Weights of a small mixture-of-experts language model, trained from scratch on English Wikipedia: width 224, 47.5M parameters.
Below are experts of layer 7 (counted from 0) of a mixture-of-experts language model. Rows are named gate (a neuron's input weights, with its number), up (a neuron's input weights, with its number), down (a neuron's output weights, with its number) and show model dimensions 0-223. Each number is 128 + 24 x the weight over its row's rms, rounded and kept within 0 to 255. Numbers have three digits each.
Before each expert's rows: a language model's description of what the expert responds to. This comes from a sample of Wikipedia text that the model never trained on.

# expert 12
Description: Verbs and prepositions
gate0:123140108139132136151154159128116146130075176088125102113131110138090062152098143129119078144092117121167113103103134165124151111178064089167125110121146077082156121147128137117115116142140124093097104124125121121136127124157102120149127177124130182103132157137088146113128172124153108108122113114116099112118175122122107148154132130116144149110100163124118123110146135146139137097148137133108109069077175101136126122133094146135102141121170098125136153127140106141116135136113152109147138090054133136094126159148196172121126115142112122128165173115106155153129152151150095110148117139145123118147125119151126112147085161110135124120101135143106105133123134139123101109090
up0:109103130130126093164087108144159114122144128134117106101118137101100144104149123140129156100160136078061119148165146118098074162147141133116115095124102186150133100108112126099103146100122130114141131117128153112113133156153170111110129115138143116171117102165144108101145139161126161152174170132116162131084110166123115126133126113118132127122139169123148130156131095122094095151157125107112106174151150142090165100090151110143142125136062128139119132155102155128124148164185112163112159129097150115161111091158101097125149126163131124125126104077140112141116089129146118153127105140088135180130146147124099141104128155134111123122169155146116141169140118080147094136141
down0:189130121097170139144123073144157133144093118181124168141129148135156088143133150168192126100119137143123105094110128175133133122131125134117113145113134099100132095128109147135097107092103130139117108097163147136133128132127133126118161110130168134083091158107157180114140098164132126101170106145124150106109130138149127126159117146146123123157125108180146139108086131193123128120128143116175102146105116126133103089119096141132154155104146118109102172120130160141187132143077150130102154141109145110143173143082147121141149115105092172125102171135168099143167133111122145127112115101160130140103121173123126148139131114112141151143113147117100119093096142126154136158103

# expert 7
Description: Leading number digits
gate1:112128139114119115159108100114135146079172148149126081161162106093121140124131105109144116129110156140090117129116144124128110143115126104169123139107081108101147146147163101149095134094159120144149119134099138088152156092133123112125157111153119112123091122150098124097120125141118146120127181145090134099121116133162109158115119099045133086104110128172143119110116138177180131123135133133161141164140177083165130153154125145126140122105140131153160166128134119096129167120084083159131130129129083106162099096115146130128138133072083093089157122151147133119113120145108163103137095109142164132089104120158134156127127169131143172136130154105114135108156119110101109125104
up1:110140112129134141144130103125122133130164115107117112177166121122132156112143084118115144087115092133057118096147112142138137151088104122140157107156130110073167100172181160148104114126111131108160125156179115102146182095124118093138129117112139124137108135156141161136092100150099100105132139104091140171115118120094158120131133081117139106116130117173159154117118120138134155137168134173150159150109165102125178144123103150132120150115114091105121144128095170110154142145130068108153135145092111113142131093092160107135100114138102076087128112197113151143109139139120125124141122109140146122088090106124106101124101113132146166122109135154122144120125124125143119162130
down1:122094143127123109136113138151125119118157137095087142113160162129115128107119120125144152160104120098124115154095188153084113121117070149139110126115091092068163139156130095124129122142168153082133133136136113110102093106128142136130137121118115084103112140165125116125102108151084092080159158146085105148121125138154156147097123160140105157118127154164092161100093119138114106133127151148171088159104129149135121119141148170166143100101170123122130150141149140122152151113133131139131104151150113141107147099115134109093169120108101134130148111138151131129121068090109094120125147139093139156111109115116127112147093180131150137137088135126143091145151157074180109095090

# expert 5
Description: Table and date openers
gate2:112140096105157137119113116096151110123165176143143185183156113137119192122130118137107091124098154101106123123091093116147130108110155136126133083100110147142132102117114067121146140160120079134105129118150067181135135138144136113104178138156136139164104131161153112107133146134098116112124141140073156114147136154132121135110134119158172137097142131094124113141118148111095102095186113105153122166138159163129136145153141107109126136133113108144161126116160137083136134160117114139168129145150116145146137107142139142098141075150136129101130144114133160174163103154138144116164130099135161107138113096110134116158082155147140100157090152140135147138145098104143165098104
up2:102113121132137173136124146116187127130123142151133146119131179131137171162101152117134114070133090133180146143163136126130125148111131128120124142169094106144139161156134121133141090162112112128129119100124113124191116152149145091126091150103171152119106111184098151120128103131113114150121135131136153119129123092142129081161107061099118130135140136084120101127142116141188142121111099116085109096145107087111131115113107144108134130110128109121116164140156111152140139106126152110133168143152147102101113154093136089102150087120102133111163086137115134159141100149141130100139149105105175112142120062183119136154124130123122120142141158099133056151122128132110093139143
down2:142155135126123098120150126144136134134159112149150116137155118123082136186132122150153151121113140117109170144102091104055089120106092098134123123162125129135160140085123139101147132114080092116105156107115105120114105141127115125140112130091098111117119103126130095140138157111164140131144089117095136156167132131122144131099110179181113097140126102144103155106116126106121114182149099091149099153141068189114123150155115126142114129087155124099133092090127160147093121134144114145109146105114179157143146133152155133169137145132149167180155117127157119130129096097168112108146124139173126150095170158129154143152126117154157120160162119142166135120139133150162149103134

# expert 4
Description: Commas and list starts
gate1:160107130134143160158141146099141110106171173112136116141142142107126110130105095153155092100148122152120112156133117148091134129125151116125116130140108129127166109170129117058180111153095138125106104120154146100129171102162147143118139157124100098140147154065139131150152150134142140097136145126052174161144146120192155130108111127109061149137110163167134148128140166094114126093095146115098104146115162119099127113138118124119119144169126118134124130140141139137102134131149115104081126144109109082113109133099147119098134140135156116139087075143113142112106138125170089141109092140140143086156139161129105127136119157138165133096180133151138145128093097134131133141094
up1:110111116136128127155136124128193166101105080154118088118113098132138108104149109093138104154112124134094140156113132141118105167138158156088087117158101146123126146151129122135195100169116086090102109102137158141132160123119127127112078108133117154133098130147148118118137100111082130160123149100132141116090109119126127108175163142125161148126110092160093120132120110112101129213159122131117136131145148122130149108119101120147114117147103125079184151139134132165109111143161160095150119123133160172150160116120118133157123146161116174143124106137157091144129164109079185099079104128157114128127107089090132106138157112142112131122135112121134131118138138112122149156099
down1:118103093109113122137128170134146091161125111104111145128134174139152130144111155137175109114102123107142102105096105100119096109134135105155153119120095119110145131134141080098103127101123071137123093114094140137139115155143112128109150155117152136145102099132132133128083087129107129091131143164173094119096074120129143116102141113111114134133100129174095149131180137124138129177147119119130122139136149110113158133114170122103115149141109132100186130120115132142118115164154154104176140156123123163113146123111117148123124131115119145096107057103142123118134119150087150152140085140131141141153132106144143130126108139151134147089077143114110187164197120171045134138123

# expert 11
Description: Nationality and infobox fields
gate0:110159169131069146131101115147149165130090144120110086147108130108141135165129095128172138136092111107131094099144110119162149128089121151158094178147109098116113136173176109109117137120172120155139162129099133155162140115158117126108121098153100156146124121164110122161121131107141115164091148086093182126156145169141092135094154124123138085153123082121097119081136123106119124122081130101162149160107113119093136105138136134131134119142102103147168113103119134142110104127118094080110176127127166151095140132194107138149147137140147159125135123149140084083139140126134135122151119115103154139154120166099136132163132135143094124096146154159124109126158119160150132143122
up0:106117071131148172141098117145140121174149168146148113127120113161139158095121121089113139137141151093104121126133140144125159148122139112143135117133162135122153135125101142121103123119116057093132129123143163099126116164109120158106142127122145123110181083108161117129125094136082144108105136136140129204104128112131119138113136150136116153112138088157139141157151070161115151109163101114150098135070165169123103084118167080194110115106099117126114156104130120129079134090144147134142142109111088155159145117084155105102135111116138124112100118107098105137129156109112102149137138144125099121121141083178125150101167146136136164159142134107106118120104099111135127101134
down0:135106126140104107111144157145165104136127119147150121108154107128148105095115093154108102172146148119144104128122115132107121090171155143174122097125132123110142111114101107145124092065151087094127129118134077125108146092129108099129135132137131123169164106098129135137134099077136150163115126120169153138127128140124105126176117151140081133115150130150139094164170153141138140123141126119100114156118151100119116119125166156096085158141115111116116155155163161126112115141116148110175179135141134107143176129156124131153136125193134157115084112104123164115151141133114163138070114149117154176135106132160141136100129083144156142085142147136113147134154117167148121098055

# expert 0
Description: Punctuation in data lines
gate2:162120169122163125109137139128177163131105124146106131100143092135134102115087158120105149163098141132103187143104149126131144135122128142133100073133078139076142120104137143124138140136143093160158147150134121128181144183145118099107105168105104103095113087135108163142148139173146136137160122137098157147186101135128115122142133139121135096134116116097111119114125107143121092114158104100145142108130102100125110093138132153132092114121119117146119104119114108145142133143091151119160110148133138142115167112127147120160115128109158181158109138104138103202164134132089125171078106125160085102103124151113105144094139125071139143111116149141158139106103114145119072149114
up2:160167164117115112096119119120188101111154113110129143078141159135102129087153172167156122108130158120140147121113093116117123197133108077101112163114123112104157118153135129157106121149099086139110165154145166134127102126143097130141130139112149135134108117141112084148160146146122128114114164158130161143138129156131123116114154157136146134125138131112121145125134130149113162167105128156119114147079091141108157090092133093117162140105082166140112111136139113110076145067137100131123116118165170110174152123177137078112131090090138159144120119107115115149147113115136146083127085131143103147120116122157105150128123182131110111144089112135136101128106105151086114153148
down2:133122156158147112130116103147113148150101142106121139139139139095156132093151116123119128097138104099126074095142155113120095092113158122129116126142126134098078143118108129128138085101130159109150105118124138176147116154149127105136128095107124149127109148133093143122158164144141126161139134088163158088145114158123111125121120152069153151072094141154167120116117141101152136188147063114104131109129130132141135129102136109098149117145112111084105173134146110094153156112179065063149117125155182092136156147152135132161144121138152162134107151129101167126134121113097114131091147163150120178154128141127125096121143131143142146142122129093136083098126170123111090133123

# expert 9
Description: Year endings and time words
gate2:141110179176129152145113168151113105137170085100139120122157157116129163128063145133131150148128140127116093143122117155110173132165159128123124131146148116081169146117104150126162098093122127137111129152150145146130095169093112109102116144114153089159126114096088095148129113126135092137147125137146095144100122144129166123149126121109132131151138091135118085111128156157099150116125116140093133142132125176118106113133112127113141048067117112134143147105120159159146149093106104144115148130131158135108133150097124100120107108110125106117084147189142087153153072116166105090143107132157129111134177136112173123117168122185164136141143151120119132107144132116132116111132
up2:123110139116101083104170160133121106117118126165121162124088163162126129119166095129152178111104155115118168145129167165132074110125165124111123151105141087116144110143140154154117126162121151088147118119119124184093128130129111152126104092106120132102174159129188114133123106087084150087143114154118094162165125140109087121120128122115110121124164119132140136127148167140129104109178093105132120129123131127115126148136139130143170137109168145133095114110143099103170164109158118157123088156108180159104134134158134134110112134128168128089090107146157124129168119108146128108152113141165137124114146137102174148109113149139162136134134102121118052087163132127118146137125
down2:134106130148122159179125114121158131098156131126108102110135167099136137106113125127115118131143103142129174152161123157140139168133130123136124157150113116107131118123075140125093155147166128132164157083154166125146104170117096126101126160127115129131085085171115177126101130127082132119122152152127124094115108097166111124117150098127140111140125150147160092140099133121115113138130135148161095151078169097131142154172099111124125092118177169078081106131103144125134146101145140145117144100098131146128137154150139125065107124119132173085154120109158099124082092133145133148129137114122103136086137106106099110135126068171106152148075107136144145160139137104144167135142